config.yaml
init_std_router: 0.0166
head_dim: 64
norm_place: "pre"
rope_theta: 10000.0
init_std_down: 0.0
lr_head: 0.00266
decay_shape: "pow"
Below are experts of layer 3 (counted from 0) of a mixture-of-experts language model. Rows are named gate (a neuron's input weights, with its number), up (a neuron's input weights, with its number) and show model dimensions 56-111. Each number is 128 + 32 x the weight over its row's rms, rounded and kept within 0 to 255.
Before each expert's rows: "gets" lists some tokens that make up at least twice as much of what it gets as of all text. This comes from a sample of Wikipedia text that the model never trained on. Tokens count by the router's weight.

# expert 2
gets: ".", " |", " ", "o", "a", "=="
gate0 [ 55 113 161  81 115 136 131 134 101  94  97 154 148 112 112 150 103 106 133 146 119 112 122 109 172 132  84  63  79 112 121 139 147  75 128 195 178 147 100 180 102  95 156 132  34 161 113 187  80 140 148  84 129 124 142 161]
up0 [134 155 109 180 123 153 132 110 115 106 163 153  78 105  98 109 111  87 113 163 104  64 178 220  95 114 124 123  67  83 135 155 147 168 139 127 124  97 164 118 133 148 128 118  94 107 100 133 192 142 141  98 128 179  94 138]
gate1 [148  86 146 155 160  31 124 124 145 162 148 209 171 105 140 123 114 173 111  98 100 148 156 166 163 127 120 120 140 104 145  75 153 135 151 137 139 157 142 111 164 186 148  88 136 151  92 125  64 100 144 126 158 160 103 113]
up1 [132 170 141 107 106 142 164 119 130  88 121 121  96 118 156  78 150 164 108 152 160 157  91 137 124 141  99  97 157 148 128 131 113  96 172 116  61 137 108  73  86 127 143 131 162 133 110 100  73 174 106  87 112 161 118 108]
gate2 [ 71  81 135 133 143 110 112  95 124  91 139 142  70 185 111 142  72 139 126 152 155 109 124  89 114 147 134 167 112  99 104 131 132 102 130 107 124 144 109 208 125 103  99 153 126 126 124 151  84 128 147 117 141 162 131 159]
up2 [ 96  82  63 105  84 194  93 128 106 124  41  76 165  90 118 139 130 121 121  89 161 106 133 168 120 131 110 144  72 163 120 112 164 107 104 124 144 111 153 119 145 141 158 136 104 119  73 127 190 151 111 107 105 145 128 178]
gate3 [147 123  96 135 145 146 137 155 159 101 164 142 149 102  75 145 165 122 131  93 163 163 113 102 114  51  85 154 127 109 113 168 130 106 150 147  71  66 149 115 124 142  98 146 157 150 102 137 141 108 139 130 104 143 123  81]
up3 [127 124  78 124  83 156 169 135 135  80 155 114 140 128  79 183  89  83  96 140 134 130 126 131  99 174 136 129 120 129 131  89 113 118 168  84 150 121 156 135  63 122 126 165 133 156 141 116 152 103 158 174  99 105 152 108]
gate4 [118 123 164  95 120 167 196 174 148 120 149 121 212 186 130 101 156 151 131  93 156  96 148 112 146 127 101 161 156 118 100 151 139  95 175 128 126 164 118  83 177 147 170 193 185 150 114 137 142 110 134 134 110 163 156 123]
up4 [115 137 140 132 110 157 183 157 121 179 111 162 112 162 134  89 109 146  97 106 129  69 137 168 163 186 133 145 108  86 122 128 160 135 169 117 214  65 114  93 117 196 164 121  94 108 135 140 160 144  91 121 109 158 134 200]
gate5 [ 93  99 113 143 140 141 114  83 164 168 140 136 122 119 105  74 180 129 110 147 122 178 143  30 123 152 147 136 109 142 147 132 107  74 188  88 122 127 145  97  77  43 136 116 114 150  92 130  67 104 150 149 131 162 198 106]
up5 [157  80 140 196 147  93 136 115 155  97 130 209 159  95  90 125 141 169 169 179 192 103  94 111 106 115 112 109 119 148  87 124 146 113 107 125 177 111 142 102  78 119 144 135 110 155 175 150 106 146 126  94  63  95 153 147]
gate6 [140 123 119 202  79  76 122  86 158 162 180 164  55  66 118 118 132  79 116  79 101 157  65  69  99 155  78  65 177  55 152  70  86 209 162 120  61 131 155  56 105 146 167 211 128 124 132 119 157 136 180 137 142 115 101 144]
up6 [ 89 118 119  98 124 123 149  64  39 124 155 131 101 129 186 129  92 135 146 131  72  93 150 100 187 123 147 135 156  76 131 105 185 110 172 102 120 129 103 119 177 114 104 134 133 152 115 118 104 162 104 136 119 124  63 148]
gate7 [136  85 135 117  96 120 149 109 104 166 158 110 119 121 103  98 140 121 123 148  83 140 155  97 125 172 108  81 114 213 140 164 121  82 145 134  86 201 130 123  92 171 164 116 125 170 150 132  63 132 159 129 102 142  73 155]
up7 [ 86  82 145 141 168 128  88 122  75 103 163  75 116 163 101  92 128 145 138 107 116 130 143 135 131 158 147 105  93 115 162 104  98  94  48 159 135 140  79 147 150 169 110 155 148 142 100 123  65 118 133 155 117  84 125 124]
gate8 [136 127 194 119 109  67  78 159 126 142 100 190  84 149 115 121 146 154 111 135 152  86 141 161 116 163 136 123  98 129 108 161 126 135 110 127 159 141 182 151 156  85 120 130 125 113 119  63 173 138 226 101 135  90  99  80]
up8 [113 134  94 162  94 170  79  61 139 167 174 118 150 115 152 110 139 138 116 144 110  79 122 139 124 100 140 166 127  66 171 120  79 121  94 121 124 142  96 127 116 124 144 179 165 129 109 120 119 135 124 104 146 163 140 109]
gate9 [170 143 171 153 152 132  82 189 205 132 142  97 199 120 165  38 120 135  73 129 165  56 171 121 152  99 136  79 105 203 138 116  84 144 174  67 103 143 118  96  98  92 102 118  92 115 152  45 118 164 104 118 147  71 130  91]
up9 [ 95 145 139  92 156  96  85  55 104 168 172 102 106 141 113 124 154 131  88 110 135 110 194 209  70 190 104 145 151 154 116 125 138 118 130 176 156 145 132  94 147  79 109 118 120 188 132 162 134 175 131  88 150 114  89 147]
gate10 [125 132 160  92  92 148 117 123 134  97 142  95 172  75 129 155 183 109 114 133 133 166 167 115 123 111 124 112 137 107 108 150 116 167  78 198 154 111 125 136 160 109 144 117 145 191 118 138 107 107 116 145 108 129 100 158]
up10 [ 98 177 128 149 135 140 150 114 128  98 176 161  90 145  87 153 110 155 201 120 145  94 178 111 117 114 145  92  97 120 120 165 177 190 185 100 182  95 136 110 123  52 149 103 142 128 132 158 112 122 146 115 116 121 115 168]
gate11 [170  81 115 144 135 109  86 123 134 126 133 121 111 139  91 172 141  75 155 210 159  64  85  82 155 122  67 150 116 119 145 145 101 113 103 195  97 188 102 135 193 145 125 121 152 131 116 115 189 163 155 171 135  99 136 147]
up11 [152 124  83 128 138 104 163 129 130 113 158  76 144 152 112 127 119  85 166 130 120 160 121 115 172 118  72 152  38 164 105 112 126 151 124  85 181 127 133 124  92  87 107 106 143 112 182 165 151 121 117 163 153 128 132 150]
gate12 [135 131 164  92 118 101 164 183 199  69 149 115 167  88 141  95 176 134  92 163 196  69  68 101 100 112 124 152  96 135 130 123 175 146 165 128 143  83 102 162 104  82 112 120 179  86 145 108 156 149 104 113 178 113 148 190]
up12 [130 174  91 150 212 177 144  83 137 130 148 109  54 131  67 179 135 137 138 127 148  80 120 108 119 142  96 108 187 155 153  94 143 118  70  82 158 101  96  81  80  55 139 134 144 131 131 107 150 123 124 152 144  91 114 141]
gate13 [ 93 107 172 150 136 131 100 148 177 154 100 130 112 119 127  99 146 142 201 182 137 153 109 150 110 100 130 101 175 104 135  99  94 104 102 140  87  97 102 115 158 109 182 158  55 128 156 145 135 145 160 153 165 164 155 120]
up13 [ 89 128 154 151 129 106 131 117  88 115 102  82 179 103 161 160  84  94 130 127 116  79 112 156 166  81 171 118 154 150 129 151 184 142 118 134  83 164  97 123 147  88 203 136 116  62 188 135 171 176 103 134 165  87  86  93]
gate14 [160  98 164 119 173 139 175 101 133 154  69 118 196 100 116  96 184 136 136 100 159  97  95 101  98  90 153  98 108  66 114 184 176 165 107 121  90 181 175 137 128  71 126 122 143 102  84 185 174 111 113 106 113 140 114  93]
up14 [141 155 129  78 128 106  77 163 149 107 120 170 136 114  96 108 140 128 107 122  89 128 166 184 117 144 121  80 139 101 109 123 128 106 126 163 160 109 158 127 107  93 128 147  96 143 155 109 152  48  46  66 105 121 165 135]
gate15 [125  58 110 120 206 131  86 182 159 112 114 190 128  88 138 124 135 128 195 154 115 128 134 157 124 142 142 103 156 189  99 112 113 139 111 134 114 142 117 145 176 148 101 112 125 140 107 116 145 100  58  69  86 132  92 183]
up15 [ 71 119  88 119 117 144  91 121 151 138 115 135 178 126  89 140 128 139  55 137 199 103 113 149 101 140  84 127  90  56 147 137 170 162  96 135 128 121 141  83  95  80 127  70  97 145 157 160 124 121 147 132 136 108 133 120]
gate16 [120 111 169 157  86 109 144 148 104  96 130 153 136 100  95  54 107 103 161 155 134 184  79  78  98 151 119 137 117 132 116  82 107  81 118 152 121  84 152 114 158  71 135 142 146 113 115 108 145 100 200 189  86 168 133 136]
up16 [146 118 103 106  62 103  96  85 114 168 110 113 141 144 113 119 146  78  83 139 100 128 163 107 128  85 146  83 142 108  85 129 127 155 173 177 149 195 137 129  66 151 148 148  95  91  70 156 156  80 114 130 133  60 126 126]
gate17 [ 91  99  98 112 126 181 145  79 127  85 134 188  97 171 119 110 136  97  70 194 112 132 119 123 137 150 144 112  95 116  47 125 145 100 110 159 100 136 164  86 119 136 154  99  77 123 137 113 139 108 153  70  97 137  95 162]
up17 [118 145 166 122 139 101  87 150 117 152 126 110 103 121  22  99 109 159 146 169 110 148  72 106 132 177 141 131 158 123 122 151 137  85 148 172 161 118 143 166 127 101 164 141 150  99 134 110  74  77  87 102  92 120 108 191]
gate18 [117 157  90 178 137 150 158 153 139 148 144 201  96  98 150  70 146 130 129 164 155 133 137 143  91 112 205 149 157 181  71  89 100 134 118 142  80 164 183 165 147 133 147 136 139 105  74 178 158 106 159 141 136 119 102  94]
up18 [181 148 101 147 140 174 119 101 118 117 101  61 115 153 150 192 185 144 140 196 175  74 180 156 157 134 176 139  99 108 189 119 157 140 130 140 109 164 151 145  74 122 118 138 186  76 157 121 182 184 167 161 142 162 108 149]
gate19 [ 83  97  84 156 157 133 137 128 158  97 103  94 177 155 144  73 112 103 172 136 112  99 133  86 169 142  84 121 149 128 139 164 126  45  96  97 104 139 145 142 140 189 210 129 200 125 152 120 137 129 132 133 131  80 117 141]
up19 [ 81 121 108 135 120 110 128 157 215 179 178 152 136 144 120  57 158 130 165 133 143 115 109 196 186 120 141 119 145 201 103 102 128  93 138  87  90 145  72 168 168 101 209 168 139  85 145 135  99  72 174 105 136 133 141 116]
gate20 [108 149 117 188  88 160 149 124  60 148  86 149 141 170 186 190 102 118 218 127 122  56 117 138 133 136 144  82 138  92 167 185 183 108 168 115 133 117 145 114 125 163 138 128  97 110 110 112 160 112 127 159 173 164  92  91]
up20 [ 94  66 124 104 103 154 110 102 103 107 113 104 121 121 180 120 164  97  66 177 100 192  43 132 116 161 136 118 134 140 147 186 102 140 132 137 144 136 110 118 133 126 177 156 107  71  99 128 145 144 128 123 148 122 113 131]
gate21 [147 109 131 102  94 156 124 118 183 167  89 156 147  80 173  83 127 147 151 148 108 175 123  99 156 165 126  96 116 141  90 160  73  87 112 178 138 104 128  94 159 121 163 208  99 151 171 117  97 184 110 124 158 191 177 100]
up21 [137 132 138  93  72 102  66 101 158 104 147 150 140 101  66 168 110  66 189 109 126  97 152 159 162 175 133 101  85 104 125 130 157 121 130 106 120 146 156 192  70 137  86 131 192 118 126  95 137 133 133 195 131 110 134 160]
gate22 [178 148 116 128  94 118 176 137 126 122  91 145 117 126  61  84 124 163 132  96 182  84 111  91 165 133 129  95 158  75 154 192 127 123 102 188  85 125 118  60 119  68 114 172 108 150  98 101 127  79 120  89 160 116  91 106]
up22 [141 135  73 106  48 126 178 148 119 116 165 128  94 125 138 136 106 182 110 150 131 143 141 166 137 109 143  94 108 110 143 167 130 123  75 117 100 129 166 138 118  68 209 150 133  89 129 110 114 126 142 122 115 144  89 136]
gate23 [ 81 119 106  75 111 126 125  71  97 102 156 101 100  84  81  77 119 131 184 148 139 117  68 134 102 115 114 112  97 130 161 152  89 118 145 107 160 104 103 153 165 188 107 140 166  76  83 129 172 116 138 157  92  86  95 163]
up23 [180 131 140  77 125 126 152  87  89 107 192 172 135 144 127 130 112 134 149 108  90 100 161  59  89 117 130 102 140 143 180 133 131 141 154 124 151  99  84  79 140  86 161 136 133 134 192 146 134 120 125 147  94  82 101 139]
gate24 [ 99 127 152 153 118  63  64 160  93 173 108 123 128 131 162 144 103  91 110 161 119 111 153 131 117 109 148 105 118 174 138 125 130  54 137 144  81 119 105 146 156 143 118 138 142 160 135  74 143 145  93 133 133  86 127  82]
up24 [148 116 155 131  85 107 183  85 134  96 103 105 104 114 128 149  81 185 174 121 153 154 141  93 132  78 163 131 178  98 139 158 100  98 119 116 206  92 101 100 121 120 121 121 197 108  86 129 129  77 153 142 162 166 126 129]
gate25 [127  85 164 115  87 154 171 113 137 126  95 190 177  88 118 147 200 166 123 123  94 136 154 147 127 116 169  97 103 109  63  86 125  66 129 106  62 176 192 216 175 125 110 132  63 136 158 143 119 125 159 142 132 145 169  61]
up25 [ 89 135 150 128 130 135 120 108 113  95 115 174  98  86 130 135 108 149  75 156  70 119 112 174 141 183 151  95 147 203 134 153 137 122 105  90 126  90 115 172 149 119 177 118 176 151 147 133 150 145 126 164 116  71  52 108]
gate26 [157 145  81 125 111 109 152 151  95 157 126 152 124 135 106  64 142  90 162 121 129  39  98 131 177  92 130 103 158 101 193  82 157 167 155 218 157  91 111  90 112 142  97 174 150  57 141 133 145  86 132 195 123 119 121 123]
up26 [132 170 120 145 156 125 169 161 116 169 102 170 156  96 184 119 101  72 139 161 128 131 128 121 101 167 128 176 182 117  88 131 189  96 124  75 135 128 143 178 190 182 129  79 153 134  76 102  85 189 129 156 144  99  97  98]
gate27 [166 145 136 134 222 113 136 140 196 113 136 120 183 144  58 133 157 139 157 138 178 116 144 120 140 140 153  67 125 133  94 158 156 135 147 116 204 136 156 183 131 105 204 161 170 175 153 113 113 122 113 146 159 163 124 109]
up27 [162 130  93 150  74  98 105  97  77 127 159 167 145  90 109 155 142 105 147 119 121  70 174 104 146 121 159 157 148 130 122 146 162 141  93  99 115 107 109 103  39 146 151  86 150 119 123 167 125  88 122 146 170 152 117  98]
gate28 [155 103 126 125 166  99 171 143  86 136 169 140 180 167 152 131 136 159 119 149 130  87 168 138 155 141 140 153 130 182 146 133  93 150 118  88 120 186 121 100 141 144 129 129 142 115 156 115 194  85 111  80 155 104 153 132]
up28 [119 121 108 176  72 163 133 128  94 132 104 180  93 103 102 119  81  91 182 158 106 115 180 169 155 142 103 109 121 121 124  93 200 103  96 106  64 117 158 112 111 110  77  70  93  94  95 144 124 147  96 163 143 144 180 141]
gate29 [ 83 109 144 139  77 103 157 107  68 106 217 139 136 124 156 108 104  89 157 111 155 165  96 173 159 188  84 113 113 137 172 103  73 125 158 138 116  94 106 143 142 154 136 146 177 131  75 163 151 114 124 158 145 134  88 150]
up29 [164  94 123  98  85  94 118 201 139 195 134 163 135 171 151  94 147  75 126 111 117 123 110 131  41 106 107 158 139 154 146 207 100 146 152 174 190 149 158 129 119  95 165 153 166 213 106  87 143 133  83 129 103 123 108  79]
gate30 [ 89 106 188 122 109 116  90  84  58 113 199 143  90 140 125 163  93 161 122 134  95 146 111 156 115 124 140  94 115 135 148 102 146  89 133 127 118 109 100 134 193 140  97 138 114 157 114 152 133 112 146  72 175 130 137 127]
up30 [142 154 102 128 142 129  33 160 169 185  98  70 100 191  54 153 155 118 136  71  98 141  90 181 138  78  98 110 131 115 146 146 161 134 119 176 174 194 131 115 145  75 133 111  93 101 155 166 118 131  36 125  92 134 162 118]
gate31 [143 123  59 158 135  93 117 147 166 114 108 115 142 143 200  74  86 145 106 106 155  95 100 105 182 130 148 119 142 202  46  75 127  96 141 126 144 107 107 131 138 184 104 138  82 140 173 142 160  78  70 132 158 163 147 120]
up31 [142 101  89  79 129 119 107 141 189 142 135 103 140 176  93  98 177 121 122 134  96 179 131 120 138 141 129 135 133 141 128 117  79  99 171 149 161 122 102 151  75 148  97 128 124 165 129 169 157 103 101 105 100 111 132  97]
gate32 [132 144 108 109 133 132 141  61 109  57 174 208 134 128 173 158 118 127 147 161 169  96  75 111 158 101 150  92 116 149 101 108 144  94 116 110 105  84 148 164 108  66 112 183  90 154 112 150 169  90 179 124 136 158 129 158]
up32 [ 94  95  91 135  99 145  69 148 113 105 154  82 131  67  98 183 119 121 149 113 127 112 106  96  69 141 156 134  88  82 148 115 118 144 122 164 120 132  80  92 109 169 140 116 144 170 153 114 138 138 156 122  67 134 116 177]
gate33 [103 136 112 145 158 158 118 167  73 169 119 162 174 178 144 131 134 166 120 120 122 116 166  59 171 152 199 118 130 175 163 151 146 109 136 139  64 107  98  77 131 104 130 147 151 182  68  88 132 171 142 148 148  87  95 153]
up33 [129 116  72 103 189 137 113  99  91 156 133 100 140  77  75  96 103 134 137 144 123 127 151 117 137  84 136 133 163  99  91  96 110 107 122 156 183  91  82 124  99 138 174 178 136 125 135 115  80 101 127 124 119 148 162 129]
gate34 [ 96  88 144 168 211 138 133 146 151 162 150  97 144  64 188 125 110  66  69 132 139 107 126  67  69  86 131 116  52 161  70 183 152  74 128 133 163 159 112 166 131 120 145  91 139  84 113 113 105 126 127 172 136 147 123 132]
up34 [106 143 124 161 103 104 189 119  79 147 150 149 123 118 103 131 125  76 101 158 191 103 154 131 145 150 187 146  88 121  90 136 104 144 127 120 117  82 125  51 116 169 165 133 172  53 145 157 117 138 135 104 107 135 114 141]
gate35 [ 44 129 144 114 103 164 137 131 128 156 105 212 101  78 113 152 197 152 187 121 184 131 117 134 131  79  36 138 145 135 129 175 116 144 133 120 149 128 129 122  45 124  53 115  92 117 171 140 195 154 108 136 132 141 100 121]
up35 [135 178  95 154  88 139 153 158 105 100  80 113 141 170 158 164  94 163 112 118 180 124  77 139 110 125 141 133 145 149 139  61 135  77 165 168 148 124 146 150 104 113 177 121 151  97 147 110 110 171 137  82 142 148 127 121]
gate36 [104  85 136 133 152 104 131 137 148 165 155 150  61 136 160 100 148 227 142 108 128  85  95 163  84 129 176 128 115 146 127 138  98 116 185 171  96 105  85  99  38 154 146 114 172 112 150 152 142 142 172 130 127 159 131 160]
up36 [152 147 117 138 113 186 117 144 153 116 135 189 140 114 100  97 173 110 123  94 151 117 179 132 102 135 121 160  68 158  87  68 189  81 152 116 136 126  74 134 165 189 151  97  71  88 105 152 128 102 132 128  82 114 151 129]
gate37 [106  79 177 152 131 191 110 124 150 111 102 121 113 134  76 153 119 109 200 142 141 138 151  55 124  96 123 149 145  93 138 157 133 105  93 179 146 175  84 139 120  90 134 127  87 133 111 123 131 151 180 136 168 126 168 195]
up37 [105 149 178 158 107 150 112 157 122 113 143 146 140  83 159 127 121 122 114 193 126 100 116 156 139  91  69 114 108 106 100  63 107 121  96 125 140  83 136 150 123 159 166 193 117 154 111 113 103 113 105 201 112 162 155 134]
gate38 [128 134 167 134 146  60 140 163 130 162 141 154 174 143 152 127 114  60 130 113 114 151 104 104 135 128 139 122 174 143  98 120 122 109  48 132 122  99 134 155 160 123  95 109 100 145 150 180 128 108 131  60 136 162 137 103]
up38 [171 197 147 116 133 160 117 133  78 128 174 117 108  97 137 125 104 116 128 149 149 104  98 121 129 105 124 133 154 173 129 178 147  84 102 148  97 164 120 139 134 109 127 154 127 153 146 139 118 116  98 129 154  94 157 126]
gate39 [ 89  51 164 141  92 128 150 160  94 106 123 138 106 143 157 133 134 109  65 130 147 149 124 110 153  84  94 141 123  97 148 195 135  82 163 131  90 141 170 112 107 113 128 154 157 134 115 108 207 115  88 145  96 191 125  65]
up39 [175 160 123 167 137 103 164 113 155 115 152 131 171 116 182 109 130 172 136 158 152 156  56 131 166  94 109 157 165 107 158 161 132  91 104 134  95 146 172 115  93  67 140  84  49 180  94 116 122  53 169 168 178 132 155 200]
gate40 [130 133 101 148 143 170 157  84 131 173 115 127 140 114 106 119 154  98 226 120 128 126 154 163 181  87 147 194 101 131  95 131 121  75 132 187 121 176 132 135 162 130  99 133 114 157 139 155 108 122 164  55  94 105 190 144]
up40 [ 98 111 101 154 106 112 100 159 144 131 116 107 118  90 109  71 148 124 114 138 110 110 174 109 110 188 110 112 151 127 144 177  98 125 134 148  83 133 109 200 141 220 139 170 126  98 113 160  94 145 162 164 104 172 154  79]
gate41 [137  93 121 147 110 115 151 111  86 106 140 155 152 116 150 161 182 109 162 119 160 124 105 110  99  78 130 124 140  66 159 142 112 182 144  94 186 179 123 172  87 130  77  83 113 169 180 172 153  90 129  76 142 107 150 107]
up41 [125 118 164 147 158 112 145  79 203 123 127 115 126 189 126 105 109 185 118 157 161  99 149  78 196 152 169 197 112 126 159 145 108 136 134 133  76  91 123 113 187 164 148 115 220  95 134 181 156 160 155 143 107 123 180 140]
gate42 [154 130 138  84 129 157 117 117 140 126 160 132 124 123 166 169  99 152 178 128 156  79 144 117 115 122 182  93 146 120  93  86 141  57 145 145 177 114 125 120 130 130 105 121 125 205 161 121 106 201 102 153 114 120 140  82]
up42 [ 60 114 103 138 164 126 132 118  85 150  88  76 110 125 152 149 136 130 200 113 144 137 167 118 112 149 114  97 122 160 162  58  75  75 133  92 147 117  97 119  57 128 132 161 203  89 111 188 139 114 117  99 122 134 131 114]
gate43 [107 161 106 147 109  74 163 140  63 155  93 147 121 127  58  60 144 127 178  98 126 126 116 104 187 142 156 159 118 116 125 152 120  87 108 146 150  95 134 171 182 145 153 177 175 144 146 117 133 171 124 142 132 152 133 159]
up43 [ 74 132 172 118 131 155 109 118 147 139 118 108 143  80 103 179  99 135 100 175 117 122 107 170 117 119 126 156  79 102 157 142 151 117 163 177  81 103 137 172 110 126 128  86 115 200 131 161  81 114 135 165  94 118  98 198]
gate44 [156 103 103 135  82 124 146 135 142  77 106 102 135 167 169 114 134 145 127  93 103 116 124  95 153 116 152 139 119 105 132  66 128  71 124 115 123 171 109 122 154 115 151 138 134  96  94 176 178 151 167 137 148 143  97  80]
up44 [ 98 125 112 142 113 103 126 109  65 123 185  82 135  89 148 157 123 157 129  54  69  87 163 161 126 165 144 102 114 135 127 122 104 117  70 115 157  53 127 143 136 158 153 174 177 111 194 136 143  73 135  78  92 126 130 177]
gate45 [122 124 124 137  88 191 119 150 104 112 158 109 138 149 111  76 120  98 112 159 111 175 120  84 110  93 133  78 132 118 149  93 101 135 137 106  79 103  82 135 133  40  99  92  71 179 158 114 106 110 132 132 142 183 103  90]
up45 [104 106 190  72 102 124 136 144 131 178 105 141 110 167 157 135 142 164 136 127 128 124 131  93 146 153  94 174 165  66  76 114 117 128 134 178 134 114 137 125 108 101 107 216 138 166 114 177 118 146  78 171 147 167  84 121]
gate46 [164 158 100 136  99 132 153 145 141 105 143 106 115  46 102 122 136 122  48 128 112 121 115 143 107 180  55  65 159 144 124 119 184  97 166 154 101 104 116 140 123  97 144 157 141  88 104 105 137  92 102 130  87 103 129 156]
up46 [135 133  52  57 163  82 145  54 158 164  83 125 143 111 134 142 114 145 131 121 113 138 126 130  58 109 141 120 133 112 176  82 122 128  78 131 138 148  82 125 142 123 147 170 139 162 128 123 152 173 101 141  99 133 115 138]
gate47 [126 192 137 142 129 155 135  82 111 130  94  98  77 140  97 159  90 155 145 173 120 140 112 137 164 142 147  76 155 114 158 124 134  68 104  75 152 136 157 102 135 151 105 142  86 129  91 143 174  83  84 130 138 127 211 110]
up47 [173 165 159 104 147 123  96 103 156 166 142 116 147  86 108 109  98 147 113 104 111 120 108  96 123 198  81 113 155 135  99 128 199 149 179  63 209 105 162  83 119 130 154 109 135 107 192 118 179 133 123 153 107 143 135 163]
gate48 [113 178 149 112 129 149  73 102 116 127 205 144 124  85 147 131 122  60 116 178 126 148 115 147 157 163 140 134 145 118  79 164 140 134  67 147 123 178 125 151 135 204 178  98 124 151 116  95  91 106  28 143 112 153 169  97]
up48 [156 116  75 112 134  80 129 137 146 188  64 128  89 185 137  79 145 105  96 127 155 133 102 180 143 147 170 157  89 116 153  88 116 111 155  59 129 142 126 127  98 103 105 151 145 144 153 151 135 210 185 147 120 144 102 145]
gate49 [170 133 159 108 138 200 163 155  89 132 168 122 119  81 113  90 163 149 125 185 120  97 125  79  96 131 164 116 158  86 140 110 190 138 169  71 158  91 133 169 173 135 146 130 106 120 114 115 121 181 154 110 135 136 175 109]
up49 [ 74 143 127 145 147 128 154 140 122 163 135 186 132 197 187 121  95 155  79 111  82 110 152  66 153 134 127 150  82 138 150 165 156 100 114 116 155  94  51 156  81 111  94 158 107 171 164 123 164  89 140 101 135 115 124 121]
gate50 [ 88 126 137 161 166 188 131 118 110 153 135 139 105  81 140 117  49 106  98 134 145 135 108 159 180 150 146 127 141 134 140 123 163 122 153  94 109  88  92 104 112 112 159 135 121 163 149 118  96 173  88 109 166 119 198 127]
up50 [ 97 132 132 109 163 126 145 154 165 130 139  51 154 160 163 106  75 130 118 147 115  96 112 111 118 160 152 115 123 147 156 179 123 115 100 115 168 147 111 115 127 150 174 159  84 110 149 132 138 148 109 130 130 126 132 105]
gate51 [128 179  89  92  84 144  80 132 158 161 147 123 110 169 193 110 103  99 126 164 175 108  96 131 116  88 140  83 161 114 108 161 131  89 100 201 126 117 156  91  99 127  74 127  99 179 126 184 128  65 155 113 130 140 124 174]
up51 [113 123 148 138 129 154 111 141 125 177 172 149 107  95  97 128  95  67 147 117 102 121 131 184 106  72 137 135 150 147 145  89 175 146 133 159 104 106 137  80 128 107  79 165 170  91  93 113  85 160 112 151  78 108 137 106]
gate52 [118 104 156 151 140 159 134 165 169 137 130  81  69 175 129 103 119 151 171 114 133 157  92 160 124  83 187  90 145  90 139 133  97 171 102 124  97 156 117 131 115 126  83 176 125 134  93 179 140 148 128 109 101 131 146 182]
up52 [136 156 150 157 128 106 160 168 179 155 137 106  92 165 140 135  83 128 119 190 148 139 123 182 134 107 218 171 156 135 128 108 107 118  70  97 191  75  75 164 141 150 158 156 100 104 137 113 127 108 121 167  75  92 135 120]
gate53 [122 137 120  71  59 174  96 122 134 160  85  97 143 176 183 134 135 158 191 120  76 133 151  57 111 122 149  51 115 119 117 143 132 156  85 196 159  86 111 158  87 162 101 126 194 126  96 128 146 112 122 176 148 158 106 129]
up53 [174 150 121 113  61 150 124 115 124 122 166 105 156 163 160 117 113 132 175  91 103 172 154 113  61 161 118  55 160 181 117 129 126 144  64 111  86 118 113 149 152 120  96 145 187 153 134 117 112 133 106 169 158 151 100 101]
gate54 [116 146 201  81 127 158 150  88 130 118 137 103 134 179 152 167 158 105 139 125 101  93 187  62 181  47 112  81 150 205  74 101 130 127 134 158  68 153 153 149 118 119  91 166 154 103 103 108 159 132  69 168 172 109 104 168]
up54 [175 140 121 160 109 119  75 117 123  98 118  56  47 112 106 114 135 121 174 170 101 167 124 157  88  62  84 148 173  87 116 133 154  95 103 131 184 138 141 156 119 113  94  97 180 132 151 135 105 179 153 136 110 121 162 149]
gate55 [109  88 106  95  96 107 101  69  98 130 114 174 175 136 141 146 221 126  94 140 127 144 105 120  90 135 106 120 173 149 153  86 104 150 112 112 175 122 172 129 151 129 118 135 143  88 113 124 113 124 114 107 169 115  82 147]
up55 [ 48 130 126 186  97 124 193 120 174 136 118  86 195 129 102  68 115 133 115 113 162 182 122 172 161 142 129 126  58 169 107  98  89  96 120  89 147 131  76 119 110 154  83  70 132 178 118 163 109 141 144 106  83 107 129  31]
gate56 [105 118 163 205 139 161  99  76 101  63 123  93  87 104 102 130 140  99  79 179  96 119 168 119 159  78 169  80  98 126  99 124 132 151  79 120 114 175 147 173 133  95 121 128 199 133  75 180 186 147 113 117 119 109 168 116]
up56 [158 131 161 104  65 164 141 139 159 133 118 105  86 151 109 119 146 200 149  61 149  73 182 179  95 134 138 149 127 100 108 135 130  98 163  87 100 110 102 104 207 178 107 129 136  91 155 112 115 123 103  77  84 154 127 152]
gate57 [119 107 125  95 134 134 128 150 130 174 122  89  90  66 143 116 138 117 132 148 106 144 152 190 100 156 164 141  77 123 123 128  73 105 162  27  41 108 176 163 139 177 134 116 158  66 164 109  71  70 165 164 138 129 174 134]
up57 [131  99 127 157 134 120 129 135 171  48 104 160 130 128 163 114 169  63 140  78 118 166  77  69  75  59 117 148 128 149 183  92 120  92  75 166  61 155  77 210  87 190 112 134 160 121 195 121 101 144 157 155 139 128 108 158]
gate58 [116 165  98  89 123 144  87 137 111  45 111 118  84 150  83 109 152 131 123 116 148 110 151 123 186 206  66  91 128 140 124 111 160  94 158  48 157 133 122 143  60  76 104 126  77 116 148 104 136 117 101  69 117  84  92 187]
up58 [138 144 144 147 138  70 114 125  94 123 129 175 185  98 103  70  81 150 180 119 159 126 137 142 162 149 126 150 179 131 123 176 198 101 140 111 116 109 110 175 138 112 101 101 137 119  83 162 115 170 187 117  99 212 127 119]
gate59 [ 45 177 147 123 172 138 204  89 160  78 123 164 112 142 113  85 168  82 156 119 145  94 127 131 121 167 205 153 101  77 150 117  88 134 157  99 146 106  74 118  97 159 141 121 138 129 120  64 133 160  93 164 134 171 109 130]
up59 [109 185 111 127 125 119 105 131 150 170 173  80  67  81 189 100 124 169 123 203 144 176  86  93 160 120 127 128 103 113 157 118 144 139  89  75 134 141 157 122 105  96 127 171 132 146 134 109 105 176 137 126 144 107 127 149]
gate60 [133 158 133 152 114 122 116 150 144 124 137 153 143 156  66 154 160 182 130 164 126 134 123  79 100 168 106 100  95 140 139 161 148 116 106  74 130 140  95 148 116  85 125 145 156 172  60 116  86 108 165 132 141 122 115 169]
up60 [ 63 123 220 127 169 102 137 129 146 105 178 133 177 138 164 128  83 118  58 128 109 171 117 115 102 131 133 166 145 154 125 176 130 120 175 122 151 190  79 136  79 117 101 139 110 109 126 197 127 121 150 163  48 164 168 154]